From a checkpoint of a small mixture-of-experts model trained on Wikipedia.
Size: 8 layers, width 192, vocabulary 12615, 23.2M parameters.
Below are experts of layer 3 (counted from 0) of a mixture-of-experts language model. Rows are named router (the router's row for the expert), up (a neuron's input weights, with its number) and show model dimensions 144-191. Each number is 500 + 25 x the weight over its row's rms, rounded and kept within 0 to 999. Numbers have three digits each.
After each expert's rows: a language model's description of what the expert responds to; "gets" lists some tokens that make up at least twice as much of what it gets as of all text. This comes from a sample of Wikipedia text that the model never trained on. Tokens count by the router's weight.

# expert 40
router:486469522485489454513493462452483550467511518530563537527529477526484467505507447538480487511486491493504518505492453483537505491488495504510502
up2:541508485486509519501477515515516467474511462493538489468488523508517431458495544465493444474519530493498489510498489516512471461539505486538482
up3:543478515524526491490504519470476471494517512522486510476484487538536504502459498460443510499502563499515461498493450502444555536481524472511476
up4:500505531540459481478525466508489485469434490457496520490441500515458497483488539516517509496489492512486507492502468486505520558554544506524508
up5:498548502504506520515506474477515520511511486526484522507507495510530550521474499501521510503493511485475499497487500455527515544483464442485474
up6:487492442513491512512536502479487485511456493500501515519485482524490472513510493468522503507483505531536510467511493514503482510482484445529477
up7:436511490518538519509488510527456496517521505478512514470516499519466475482479488518471527454487542533567500497474464501517507485529500483483483
up8:487536549468498466504529505522524483469494526487492503504449475489490468490472517519523449480503505520480524474495500476522494509507476511472535
up9:482434512448491544513526494499509496487502508508523533468500452488502498496559469479489520497535506471493475507496479488526527462487513484509486
up10:512530512486480496484431488524522524492461480469470499485508538491488482496493513530512592454460495512479455496510503489490488487502563524491465
up11:520485500521517482507499504507458497505515499525526542512499494490511469534531518498601491490492495509488480517526477516524484501529511484506471
up12:482519492507517518521518540495515533483483494495493494446532478483528499527482469526494516463436486520476452499493488508509489490502509495544520
up13:513532460509514478475477489533478511512468485512528494545503495501473503539500444452487501493537490503494483498552469471509527536518470482477552
up14:506475503456508531497509483482471502500505513505461484509502505487496517503469446507449502469466490488518498512502476519497460544463494489477551
up15:530488510534499487502511524460456517496484522513500493497499484517502542499479523501507539487468481500487521478497533499540539474530477469490528
up16:507517496485485490516495487506404517476480534474570491530496526517521460502542517521523520515523478464461515515469523520468538489522447481511496
up17:513516500531532484498524450508487520468521459489474491512532484499523474531503477512503482499524513526486543474496471515533464488454550493529460
up18:474498516468506517531515547506489504496513491499470500452503537505512486484466488499451548522476502489485476526493495448509506529481492557513548
up19:510500495499479496517489469529476468528512514531508484533502548469482533503534490520483451472449505502499479478488509529460482546482506464515497
up20:472468461481499502494494488489487485490477459520492509495448515476503471527485531466504516492530477489502506488502521485522497507465473490468462
up21:503485463484488502503507474458473520521533515516522453477514477510479535496473461501478539524472478470495456510487514480463505467531510497510480
up22:448468498495522468488525499477517515496466469491486481500520516459502519492520513489479484448485487521523446495523527507536506474499559456501519
up23:550524520453506521508469490541526500509513547462514509541512455514488526482521494533507525499487498493481483512520479529483504512453488525478479
up24:515445480529497526466507477468484485515514501530552514528516468492489461561467455466493480498527506506467510465501516554498516532515511499498472
up25:511489529567489523528465475463503458487518535505507501495513526522441454472501510499514512516506490489537527470499487478492506471543474519488533
up26:535496491516496485498488506516517494536522482498466554528528501442455475470513482498446522520510504518507515503518474521532476519492469515528468
up27:543472481475495500502468498501506523495494470503467503478523489495539492474534495523511471529526478521510485505452516460493523481548480484501494
up28:475535512519539490513465463530478486455486521519535497493539488520482521541497502540498500519515525488548486503500518524469504544515519496489474
up29:487492494519501528554531472470479490513521497553512522476490474504493504463518510450510531496529507468541495431550455534591538526505510519489531
up30:515469464529520544498513474491440506501534475477472487473534517458490508487493497502505493499468520432493514495526475511496472496518532516531543
up31:443471479479492470550514504545491514496473492503466501479560507487482440541513466503478498497475509500479488522545454449543500505486464512494539
Description: Year first digits. The leading 1 or 2 of four-digit years after commas, in, to, or dashes, as in 1982, 1758, 2004.
gets: "1", "2", "3", " to ", " early "

# expert 46
router:512522518427485501529499473489495478518520534503479545543527490482505469484489476544481479494519503535474479520502501495531501524504502495523489
up0:503493481471532506511460523492509491512477490520481493505453508501519459460504516527469488482509510484515505558491471470523522515459521471467470
up1:490525499531531523452531455499512495531508458516509493492539523528525482466532533518500502503510495506503472544484458536517499502495518503524498
up2:515530476525501508497494513499501502552469541496529518512511498504476486520495539470533478459484477508484501464497499532502548514445532486476527
up3:457509507477503483470485529451473515521477485476527480512478490488537507488504475522444555518539464493533513516522497528478527472526515509507555
up4:476534528454474456492510522450527536500471513478508508515491482526463465475503494509519496461530475508524444506477476504530537542485489504499503
up5:442474515467524552491464503467531491462490500455487471531514479498499517484468513472496475456501495467511502516495517494507527492497485494531509
up6:501489476513499484470498546504465512475527477493466506493475509533501512496469525539513489508510470513487533493469494436476485444521492520549511
up7:490489496540554504535499470452515506520510501498512495546479504497517513509498513510512528522524521504509481527508459491487466493496478512519492
up8:491493513477485475470460522487503494507500526497493510506452523466505500477486558513503503528516522544549510523482522492495487511468537501501441
up9:507555498499540520455524463488496487469551506530520519515495475488466538517552507532531489536473544484505515495523457511500507479485521540480511
up10:526441465493497493527489484507481497474447492479553543481490532497513547519484431472470495491528523538489456477519488483513485510479494492479465
up11:442502510500477512513498513471503493493552527475473520468510493509490468507501489517521520520498456481504478490494532541534493520490460488530501
up12:513519535522456524553477537483494515486509522538560509542465473446537511486475531551451525510427519499475483474502511485490489451475473495500521
up13:499488491501522540498470505499455472491547511524491509483546511501501498486499540474500489494483470503467493511550520473468505519521509521489494
up14:487482481451467528525535529525484475514491498464559509451480477511512512525484517502498513478516542481499467471517523515562522508494464524489506
up15:509516526554538498494511507519476504493494501499518477475557547517545478488485491486490502541492474516497479483533509497541479541486483481527464
up16:521509545500537488511476515506463492484483519540497545489501477513478485531511439492463508496524486514497523525509480508507487487511498527526515
up17:541562505471537505495474490476507474519528476515515530467498516462440474512509486549474511512484460549514531479530463539499493515510503513493512
up18:519492474513500490511458515499459508495547513501537499489469488520530508502456510480504547525464508526506490478514551502484520517500515484513500
up19:532503520474483513511509505504538537511543499456515497518515508494553516445494524527468488493489485521478473502466508489520510465514514516507515
up20:490484522480498529496502527480463489488524482501534476470553475495523473484491509517492474503518492508516526505484514551501467485512485488547484
up21:506501495517464502535506473507479522482482523468493506489490540494470506510509443538520506550499539509518552555502486542499510519503501515515514
up22:513493486463439497486529527548509511519487510507486504537448544509489545495504446512506515493502474484520484553525504501490473506494533494521501
up23:475505487502448488517479460474511511499489522510520482466528469507453497451519477466460485498514489509480501457476520545517474504475478491445564
up24:458537512504505504482519497449495517483485499530504554481548537530568483465521491523488477505477511512476505501496495480480525546501490482478525
up25:507502532443472502505487498503495488455517503485490498505483520512461525463481505481470499461513443527481458486494525497494497492493524492510510
up26:490484501495480533508508463502466481496513489517525518506499519564484480459502485474490520507542535516532461473518512475481465495504498511498543
up27:470510486498583461494553471444414497492481470494476508488519500496504481501483464550488485471465511464568482479488514496509479517501446504493492
up28:478489457537510508504487519494517484450523474522490517509506520528503475530511509537483501510477517532517509494460537498471510486513500497519503
up29:501529505504534502554499525475529474513501575454507504501493514556496512509491464493490525509507492519502516470518484485458522525501477478481516
Description: Section heading markers. Equals-sign heading delimiters around section titles like History, Club career, Personnel, plus quotation marks and math dollar signs.
gets: "==", "===", " ==", ":", "====", " ==="

# expert 54
router:502524538476484512528549493497494502493508508502525502519520487554526504534508486507477489505496469505522518541516493510508511486520517479518485
up0:523518508479495490532562478512392497483499499486489502450484549489484559499500455490485494495507500502496489539483473492485525518484485515507500
up1:509502486518529480513525489487459527480506490569479558506495492445564475515516493464477498516485502486509503518543477517515477517481466514489480
up2:489480498521533463522468500544483525495476485507483514493527475470493479519486453501529527512506473504506467488529504500512506447514496491506497
up3:482492488494490474550462507491507513521458510481548566445529473478482477503498475509447514537489478492501521521504490506465504497502526456482504
up4:485505482510500530504495469532485469588495536488467470496515471486474480503455494526532569509500474488497509513514461535481480490496517467486513
up5:458519536532512483530519497504541518531489499496529511512485505506499512543475451475499477483496506540514472467544498531503519556491480525522472
up6:537501474498474511504466494463498514522506520465513523496520476546458496500493479487493503512462498516513493525477456558458509543530505516506470
up7:510511539474503550466509472509530478509488496507488488535441514504493451536549489495521493495495491470539496467480472447520522464518499519494529
up8:490485487485482524484546507495505454467516503485557478443534500496535484479467476504494491508466479446465518481512532482531500522487464516496468
up9:474507456468504500494487543489535476507483537516507467485527545500541532487493506441540509445511536492458419490514510492502522522509504477489557
up10:506548469481509468536458535527492505491528458487506481550509482492523503463489448518478507501517536479520532506499513522456486472464487524478465
up11:501514489508504463529515503456491485543512479532522508499550530547541510473450469472499482487488477495479451530484501489516482460532528530521545
up12:536528470554529488451454470500525499498544514499529469547505477510515489496460516518501532500507477482507534461499469437495533511508500492497520
up13:554498464483513465525463503481515543498488460551512475460480531474543496515493503513521461517536488483460526519500528487484522466486513493500507
up14:497520491477560494469535489508552465522525492513460492476493468497519509490510545486540489502528458487495487512484495501503529494487502507489456
up15:468497494532544495467498489507512508441491516504471505478484514487463448457506476460473497488497516500449512506517516462488494494531493502449489
up16:467569482515554562508492492532492529492461489449477484497500526523501529539515534486488494568485524516434506493508522455512548462500517485496546
up17:544518478523481514509484503511502492549507517471521541500566490472478492479521493474531483497431501500488528536472502485486530545454516458484482
up18:439494500476507532487535502498514533531504478498488500478511485493508478487519522461469472533532504522490513466526494502515462473493480495527513
up19:540477500513512475487490516497493526588482501509485506458541536491518491489525446490532496446515451505540499475451528478462549484494509511512483
up20:479485520511494490488496485498454521499543521478487504514508469521469495509493486547499505535503520479515494484483517521539490518474547561506514
up21:486501501532481499453463536469533537519513475503513497503478498503531481522542507489474471519470492534520490467503519495498536521478524528531517
up22:495466472526517537529484470532519482489513515520469498506478505494518501546488440536511512504484492542513497512538506520489449484508456490499491
up23:457458518538527509477537496513484475506466534492501485467510517526456467506511467493502448538517492546514501513547488529534459514465519498464512
up24:503516497446518491537537505469469458516492529494475468528506478477493461510479514503483462458514494493505513481550504525534491504502499467507523
up25:489508496501441510507506511533553456503514475505530492506503521509509523526497522457527528542530485461531476483511542502499520511472467463501500
up26:494521509480501489466532483532500469490529512470507500485499450524463525487477447428511540503511501515477459486484507499496510508524511476473516
up27:532495523504513472473486495529563519515534496492505512476479486505466489576542525477502540472499487475472488478471500481467479524552488577542536
up28:500456488503491490504516498484474479506536486480495487468511479488478501503500476525471514528502465528515525557453476499462508554474481524522502
up29:494497555507493489483521512453541485478494506490491516487493468454500525518532495469486509508529524447477508495480511487507513509515511502514462
Description: Sentence-final periods. Full stops ending a sentence, often fused with the last word piece, such as census., Armen-ia., s., ")."
gets: ".", "s.", ").", "\".", "es.", "a."

# expert 32
router:482505538462485482543511491455504491512484479502484518517487508524548486522540499485489488514519462456515496483517475511491536482503521497536464
up0:482501552513494509493531462458483500453469472538504498487495517484513456516489478523523464542495551491501521531537479522540504522523519469510483
up1:478483598515449539545499491462521505487483528483536488506524503543480485530509457469479543525529562544507507525495466485499491503504505503531486
up2:519501505497472525490495471471508516530518490507495490481456484497523496484484543483529515499523491491541520536484456547568548453519515513460504
up3:466492504517511531489505536508470503494484479477480557486489490533510486498516467464506559469497521489494501504525493525497524507488520565481500
up4:494503499487469477468513540480520505488495505518508559496514496492508512571529495484540509507547472500505477505515450463450476499505486465506523
up5:590421482513483465510483481502505433465524474494495492511519491508496489517461510506522517446507475510492520560473454478487471521501463519501472
up6:534521506516476550508487488492486538478514468525464476511474481519484478510534490487484511532481469513477501454487520493498520518535521460493484
up7:482450490495489517494516465496491522518475428529478494492507507527528464537545505475483436519511478491484536510542479490529513507516447470489519
up8:493496480512490532539454527487488481491482477448492503508496479546511470492453497548491484512495450545512492470481525500484468506506490511531498
up9:536506489436527504499499468515502491523474535536498455520467486527492498485478487516464465489520486482494534510466501447477495525488488517528510
up10:487523529503502500518499499542473571516478470520479512531467505477443502509525478501505451507491455476512475471493472516539497505462508486498501
up11:503482506521502495536523513524481476510481509483494471530529489493468465492472527486530534538522461480474457516498482497480516510474475506508492
up12:508457535478486474511524485527514481510492510479514515495487506505495523475531522466483512528461514519508482476562503510518554514530530488518499
up13:521502479493499496487534462487495502464517502500485464472526517488458444546492458496527485487539537486518561451524528508475525517511505522466537
up14:489513482500511531480489489478480536451431540525532510506476491523505497489548492477502490506491482506485499518469510483499543555478503501498533
up15:458486477481451486473499488488486531555529500528473486517467522496525511501527484491441491509557496456494446541514491530511514555498498506464523
up16:476520514528489536505479510500467506537501486483490489533488535476461504482485471472503487486478556506501512495521492513508521495534494478549492
up17:504554529487467475485520512487474500471480495527523549545491505536459487545520472556468493510499511493464549539493494516515472478502512512521555
up18:515535518527468507509446523503557450471521470502500419525486453530464509538535498502491494489491525474471471463514491456442488493532487481484517
up19:483474472539493508501495520476510486487475502540494505467479523499514515504479490489537470535531515472498500510513471522499515526471526515519488
up20:480563483536480524493546499490496489483494469448480483472523468502472503556452492494484526511498505480474508492517493505507520501494530490500500
up21:498528501493504541529469517514493484498482510486529525493518493521514485491521484519485476499536459523528546461539500497497511495479523499567532
up22:452485461535513496452508471514494478469485477523513497473478495543480503501497515526483484477449525527503452493503494519498486498558531502484482
up23:522465551482520530514521456443479493521538510475498460528510537482501516529568451536490495511529484482551533482461464496503505486531487506503509
up24:471473512495498513504501476451482508518500524544538494538477492478498493484473513519452547486509473494520499516490473580457485497533533524533521
up25:512488464514496530492474534508525505492513555501416498511486515521527482505479530544455481519493480547550509494465506550474489501486464507492483
up26:507519486443498476489487495508513514495490488535504514516495475512493477519474515522490479505533514537485497576487502469511522541490448452471480
up27:475489510502515475540524511524498529466502488487484505550457502506554529472447482512508526493494477454544491491510499501496493483537510497534542
up28:491491522468463503500506510455508492495471464534485500462485510504517543513516516536551510504482524505487504507510492481463474457453447517483486
up29:493466518479541528513527467475476470508478490475527526493499440463504477459447542533468463487473496458484478461464492496498515461552548524476479
Description: Name pieces after capitals. Vowel-led second pieces of names after a lone capital initial like L, H, D, R, as in Len, Lie, Lawes, Pelé, Dubai.
gets: "en", "a", "u", "i", "e", "os"

# expert 47
router:495538496467514502513457526485439499479547533481495511514497450519546480526510504548499462480482487540524478469500497532503513491492503492493475
up0:509470519489490523490503533494488523501501484501500456468533527484426483509569524451490487490496517489494500484501507521523545502523512495466454
up1:497511498490484502517509501495482473505491532476497486453491472501484515466484490510500527478492518499523462506490524520539482478504429445501503
up2:552470461524505505494506512483514549530542475516510524523517476476480496518533483473465528536508471484490472499502510511471450511525505464531494
up3:483472477452483518529527478509512516507498489454510522499504524506512555548538477506504522492510476532542478514513531483492484523517510519470493
up4:511518562527498512497497517468526534517496495498469491503514480497497547500527527503535505520505438492460472498528519484483493516492505495521546
up5:483514501459472475474500545470489524515531495530539483517420532499472464505494503556483514511508545528459455524510460509472534536457470524452499
up6:490513501524528494494503508505478520499521482481497507513500543489473521519499482466509491534500474518498487506507500566518498550527486515496522
up7:459523500470483481477500519441485501529525509494534493480466549489550546463467465526515503488494497500507524487491525507511521465511425474505536
up8:509510501481514479524507507485495511502516500513517504551518544559492500530484510478497476525502479512527520510498517528462538501506479492483515
up9:497490526487494517499471468494517531510478471524449471506501511546503523535520465532488458522477555543509446507507504481486508475510481539490489
up10:512523523497509554481481530515493491515506534501492512496517493506508508538490488508500484481536458528536485502448483496525519489495462476524497
up11:499492522469519506485537469506549511490493529500519494523469478534481502510502506543472499473516467524497521520513501526493520482534469572511480
up12:518504500497500528465492478482469523464520516482493476514483494530508487458449486483503498463512484461472513498443469496473498498497536535558483
up13:464473509497511467524522529554480486497460480483522510506494480510550490457539446543487517551530557518483479509502515486442495482501509536449513
up14:498462499475484500466502494532475515465533500482515539500523468502490493533504505511481453486514488519499506528478504479474481515523507513492506
up15:464539482544473493548521527473483523517479484552491524509522475485507536530506511529540486471500480461557505516576517524565529484491503491500525
up16:511491494507489473501484465466503501519468484453534460515511526474542527497499503480479506527485494493503467547523493488487489498486515499478523
up17:493453530469497503508518503494493478518509457474472527518451486481504514566483483482493526465468491497465472500501499518512481482508470464547478
up18:503461475441505537516493512502503479534515490477458530518476487482503502476514487522499484525497501552472462512505517463518518522538501488490547
up19:463489489489483421491525522499499503473519473513479530517505458488503482531488492517519549478510516461526481508520501513482491495504541493483512
up20:469469458557505526539459477484473475510515490502528528509484504484563481515532511515515537512534508524487505458500476514517503534494490498526472
up21:535464542511477476513476505536571512474502468488475479515464488498486518522501493513493499536518504528453464524469502533497473470481501486512489
up22:468464514490500512520470491508498496534520550505516501545495491474474534504483518547492499515488502490493507535462492531474471455515467473492521
up23:515552472512486561474480470491509494502520499489496493497497544502471492469534512512504512514501532449487436494496516501452526426511497516487489
up24:524449488501525490483455498483485485487470516545481549449520469479491494509468485509495505520508514492492448532511462552515521519500514484484486
up25:466529497563525511490537508479490496492493505531510457502466512507488462498541509514475515482511495511516508515506512494485492503549496491450493
up26:498516506505546497525476516510488468459489449502552522526501504496468486521471507516521515498446500519547572525518481473514476559526530494479490
up27:503525427505520489515503511496474534527518522549502503529513495504517518515441499511524499481493511502490525460500521510486496482524477472531474
up28:506516511524513523512518487464517491493493465493466502505497505526484479517502508457480496509519522501506483499518535525457504453521531486468469
up29:509454519517486502494516476504452445485531495494510474505475495507538496466511494491451453463503522498467519471510480497511486478524528518502538
Description: Music chart phrasing. Release and chart verbs in song and album articles, such as peaked at, reached, released, nominated, aired, plus Slavic name pieces like ě, ová.
gets: "z", "orn", "v", "ok", " released", "ov"

# expert 56
router:533470515514492535518460474460480553478482491504496506545549457534529482521542460537483489499462499541499492513488463502503521517482492497535523
up2:477470535511482520493494501414528476469493491513491518534536517523500533473504480550499474526540524490539512495501489476496535506476501446496489
up3:462438507512470461513475479488480531555475506490531493500543472522530525495485484516514467506510464467500548503539471492498522480504495500511514
up4:493499516464510559511508491496525477475504473512498478479541504533519522488518477509520506517494509497541486463504500453489501517551516490485482
up5:497514525496503471489460519507498528483491533483483488494494496479509505529521454538470510497508525475509564526519454469462547490478504504467489
up6:498510552497475497508500491490509495505509510490534519498463479499465508516508514519514511509512497520506489535549476476499459490491504445503497
up7:457498488482486479508545534465459483512509533508555478503461499478505499521434486506486469478445501515519510486487502513479521496521522488473505
up8:515480514487449470505514503539477476511518453501520480474505475496481536502493521507505502491529525500499508497524477495486480504451511493505461
up9:519458453481461504496496493486478558511475453466510490532506515539515479518516446566508458512500519497496492513480493500447519511481567506497512
up10:511496509485479537521491516543515476482547431474485525494579483454508470500489512524536534491506507448504513546492512459529516516466498458493486
up11:513493529528510465494535514507453495532507491475521489468541507506529462502518553470461482523468481505466533499496538492536543484506493494521466
up12:505459509488515496487533485526479496506496528517488520499503539507464492500460503490517505499530508565472500505514507489466499459525510460518459
up13:464477493472492483482502465472485481514529471492488496483483523502510519503424454480454511474468464541459526467521476535489473530522475484492528
up14:533490481492511532472500533451475546482486494492477494509472509527485463503504481525518486518503485516515481481453455524449506478493492488515510
up15:485483532466478514508466477524483461553496531491492479510518533526483575483477502519487490455475462509515513520492456494521477554585526498504523
up16:525516469513517532515466503506494558518528512471491508530503530476441505546494498544510508498489475533492513530513495534518494485499494447562442
up17:532527525512493486545514497509525474482523536523498537514515485498506526491460484453523503451479509515493517490498478512486522501508495503530439
up18:525502502507531502472485491472511512490496520465481513492506491498500511475527533536499580500483473475483484519473525525463510482523511475503525
up19:484530525493521497486488503466525480494492483531486487489518511493478545561503459479518490472494566518513477540509483513469528523475528530521500
up20:512543497518461501489518465497518521527539458488487521505445470511535512489502479491469498493450527527460443524504474504457494505474494487532517
up21:502496540457489516466506501521545505439488502477505491497499525487484471472499500506479460499535443546473513482477510504523542516506506474505469
up22:489505486505495483574505523478515508494531489526489497472518464514534493496513461505503448495522516488547460493470530498498466551487520522529510
up23:507469517491435466514491521466507436459470488497517527506480473448542502487494528475495485503488489528503473512486493477466527487457488465483479
up24:542467452460473484486521517477485522518484505497495530469545520480546520515514459548470483522517453508493484522498492531536525500484529488523460
up25:493542508471523502535487508480505502505516445494514500534491474506512503504508516550525476517505536478503504484523463470501509491483499526572515
up26:507496520486502485493488499512473496493497497499506504507478466486543507511505563490505451520482515510452490546492475498483487476462423509509500
up27:497500512466510508512463502530512518523488497508508503470483495543512477479502544533483538531502487492502478531514520465544540548535501516524499
up28:524497487509489496464485446522482534491516500504527523535545512500467451491518550513537507468497451513535491493491503480490493491522482494507457
up29:470530534544507497503509506530478518433489487492532533500504468483482482499481495538517531477497456527495513443494498524515499497509468510514465
up30:502427469501510519483525475521482531546506565492544486538481478520476498515457533481542470493479517458470490461461492522505524510514484516491475
up31:484457477471495510482485463474494460521490499483511548520514582514482526546511487532481482536507538465517473520512487510504531496512474470512511
Description: Digits in scores and tables. Single digits in sports scores, set results and table cells, especially after a dash, such as 6–1, 4–2, 0.
gets: "1", "0", "3", "2", "4", "6"

# expert 53
router:522516517476475456506502503465493521477477514528510535488488487497504467534520506483436486517529471434525496484520492477472555523503526489526502
up0:528510485486502516479474530482509470470450560513495522508468468507513503493463514526476495448499507472485487505503492534466465533537510468491484
up1:493499512509530537474466524490504487511470527490524529541515506520494519502495531509468511499484483512519484477493465511500488491530530511483518
up2:535484465467493501490460511488475496530523477469516486510515504482450503480517498492501496499505494448457525500519541528447527484505474526505508
up3:525476550515445502479504465524503551443470473535485515520507492511502525490483492505505481549504501447492514474544502492518476507510481509519534
up4:472422520514523517462515525519455502457454486521538473516534517510485488547516434558480558519500482471507504497474483481525490500462524511504504
up5:505534522498524455520510494514488519519487461473531488516425492520534448489460461522460512502496529466500493499517475519505498485492512472512505
up6:555449513475520522465482510487483540463497473536513488508449485471505452488479500520483498499486463537507491478510474492513482525505468474520498
up7:497452551558513477540522517488528498493527442509484522502469507506446485477500502521501497559499492496466513515522467521510474516491536501501520
up8:519484485506522538504461502507490549481511502500491547525563504492539523495505470522508487467551535560521503498518497532519516526517478517509479
up9:507509456504488492470484451454528438455487491524459502491484473473462470508534470516517506504520490472515479543505550510505527500513477495495489
up10:504473516538519483507520493497536552443481469487531515472506518556497560526487518482503458491484502531533461531526528490473499485475471498507499
up11:481497564506458479480482534520502485511474492503481488526521534476499517529496468496469536516516486508533498476507486488522554528507504527523494
up12:519496504474526491493505486501460446548509459542499530505488504459485486482516489454515528476500500488523524537476456567488508500498469526461457
up13:518531509517495491466506544484502521504532466499519486489515486452493509492513471542538521506473477470481485510525522467492523524529582511536506
up14:545496499496521464514478464476521497499456464469507490510450510530485467518455471514482491571514467485491519526502464506509504516517489462563526
up15:542534512559481499538489488510504480486497532483509543502500469499498524513513545505502535493545474477485520484498491483488533476497523488495495
up16:455526506486550474543559502529516446492558470505546535494534493439487494474472471527504497477488487532451543492485511527490459479498458502496472
up17:523508528515472437493525451490527499507509504527442444506530484498480451502480510483501509507496511508519491509459553495507503512504504506489445
up18:505496490460477459507481436478536520458505544477531504468483499494512528534457533492497472518492492469491514523513529500501550516494527494476478
up19:494577496479486462494491493511488494523520488499492517554489516537563496527535526533490519521476485511485487481511497486473517523484492454519516
up20:498524517516527521512486511498537521477478497484495497489456463468460499512460539490462508517501523500490504441540538503487475501518508523486486
up21:485485483478447498524478490547513502540507474495482461511502463486515473492489517466501466502521498523469479498547501490448555488493515502464533
up22:460532509471510498546481482505538498489484472504493486554496479500514497479469519472550474512500515518492514528467496512455530490458495496507527
up23:509534534490479490501543512501528559511471479501515523500515480474546500515457523499463467494490488520497531560558467485503524474493489487489481
up24:484506506564489465522487500489484506491457526508517493508517478456500479509503457555509465487505530538504521471452489547527476488474519471490497
up25:524539496478482467510496485491479523506513477478513519519513525484451477533526547502496514501505521484518561505526472499519502495493490543512531
up26:501474531533503474526467499431467546500557461492491509525470471503549478491485514492504495481503487471502502530496494523477490526532489523547481
up27:457497489469497532525478515482485511512499499489488490525519536476522497546471525491510463560534545495487521523527467511512533476497476492505508
up28:485526474546508492497527537522566512504449490525521501507485528525440519478455510488490519488451570465522503518508488498492478510502507489540523
up29:535460477512488465512502517478508515497504499472485531465484531464501504503496493520476480509498462502517471491512457513484504485497504484475483
Description: Mid-word syllable pieces. Inner syllable pieces after a first letter or two, such as c-em-eteries, t-em-ple, up-he-ld, gu-aranteed, Sc-hed-ule.
gets: "em", "he", "ri", "ot", "ep", "ow"

# expert 59
router:508531567493475433515500489504510486492487481489560505522497499525516507532513511543490510457501464461516502514499515485504548536497499507557472
up0:464465490565485467543491465528505511487506454488520517538489498513486519509539523466497479512471527552555515514501498488499520523461507473497516
up1:499512485540492524519546527485482491477497490492535510500517515514468502521533459479479479500515503495504475469513520478566506487475469517522491
up2:493459505514482528464455489477519522467486489452475497520522488466539442513454510508434457520544481462487489481525528502521504489495516499474503
up3:466530519488541494458511491496541493476461503513505437548497514485487493523506479495469514475496534473516518440506457515523491486474495503489511
up4:476475534450454519486466521493496521472513541520506487479489479533543498466500496509500461504439485516457489506449485469471509502464516551479504
up5:495511488505504487501481516512506500490569508491510468502458568496556501503548512509484486488479442491488478511505559518495464502538471495522515
up6:464462490547503466494512481520478508530473509478485479531496450528528486485474484492498521519505482482480525510517466495478550482500514455484490
up7:477533508507462462510473493508480512476505458471480500456528519497504500489472539480473486466459496497475528512503496530496478509479470502509524
up8:499446496525539487509509492507505477474482516576564487530477480507552474531497473477509501523473538513534530476524505464505480493492524514492506
up9:516493515491466500472511498511478541522506492488475534481505482548475529520504512511453499520486517485492513556519485502480498526507470486534489
up10:543480513521494523499509482526473498494536518473526509461509525498466537496486504538479466511550499518502513475509476486523503504474457510469509
up11:539536532514482528472531468528501502487491513519495468518497501529520475495487484494474494523513484513510523487455488470518488469527520515497475
up12:469510481515496481501474498478507507485490568537481539411505476472477486516505463474458563461482507537538450486489484521476492511500459511452504
up13:453524493483469555474502469520491520488523531492493540508478520480490485504558488475459486483483461489495505500491500533493479519517498457468467
up14:509544474506552486512522485486480544482497504459507504514513560490552507480508506485473524502490476503531516503551470565480485498533499540510525
up15:506472479496502490515469506492469491528525509478528471415462495540492534519546529512498504456514528489535491519484449496510461489520499500496494
up16:475510442491497470507467474508499518526540478523482487524478507471515521501479476504505507503496484527497468470469529472455479484540464499518500
up17:521456502443528482451480468496470474519479502477502525484548514468531455480439515481573476509515529545497515546511497487474532523523459479496490
up18:502518478512537469491450523487516502491534511480504518519483524539522508549486522466493479480520484507461534504522489535486512489524543486479499
up19:519520481474529533504501505535532466516500515552498522469528537525549489489492471499486473508507532454526481526554497493489476516499507504497477
up20:499538450518506457499501540481471480487479462500518513486536521488499450485500525550488498484533486516486508450517489513512499538462490537558503
up21:553490493484512497548507487454512463534496475485499513487485490490503487543504497551504497475528518482511500451503487506474510505474495495527475
up22:470492498528530469502500503509525503515522466476516519511461480549531496534470501533535471500528442493538529476523491525536476463522463485502506
up23:464544527481506505486531510496498477475508516511466485533523509547529498514502472494470528521479546522503513490488485472499528516489518537541486
up24:518490458476508462504496498476523556515501437460462491463517505497488528492506492522538474472544529471504489501497502510507489522481540487498513
up25:548503527446548494458527517484475520533503484536516568525472489493435501497494489563483507508487449490499471484523542459488540520509507529504513
up26:493499521456500520492495519444456467478529533540491479477491476520531527540450493505549468513500488506506474513509509483507495498501487487479520
up27:484500548493514468497474509455484521488506530488503514491524537496508491554535492536480522499478446479539509494475515481514526497500464502531477
up28:485553507502497532481494522529522507493499451505508489510515506520474494493472483530479503502495472478519506494465474507496479491481472497501505
up29:510553498537450497515534506499501474489539497515553521489525489552489472488526451521475519474480468483496459492521527504492524446506484480481492
Description: Foreign name syllables. Accented vowels and syllables inside Spanish, Slavic, Romanian or Arabic personal and place names, such as Ar-ó-stegui, Ł-ó-dź, Ar-é-valo.
gets: "é", "á", "ou", "ó", "í", "ú"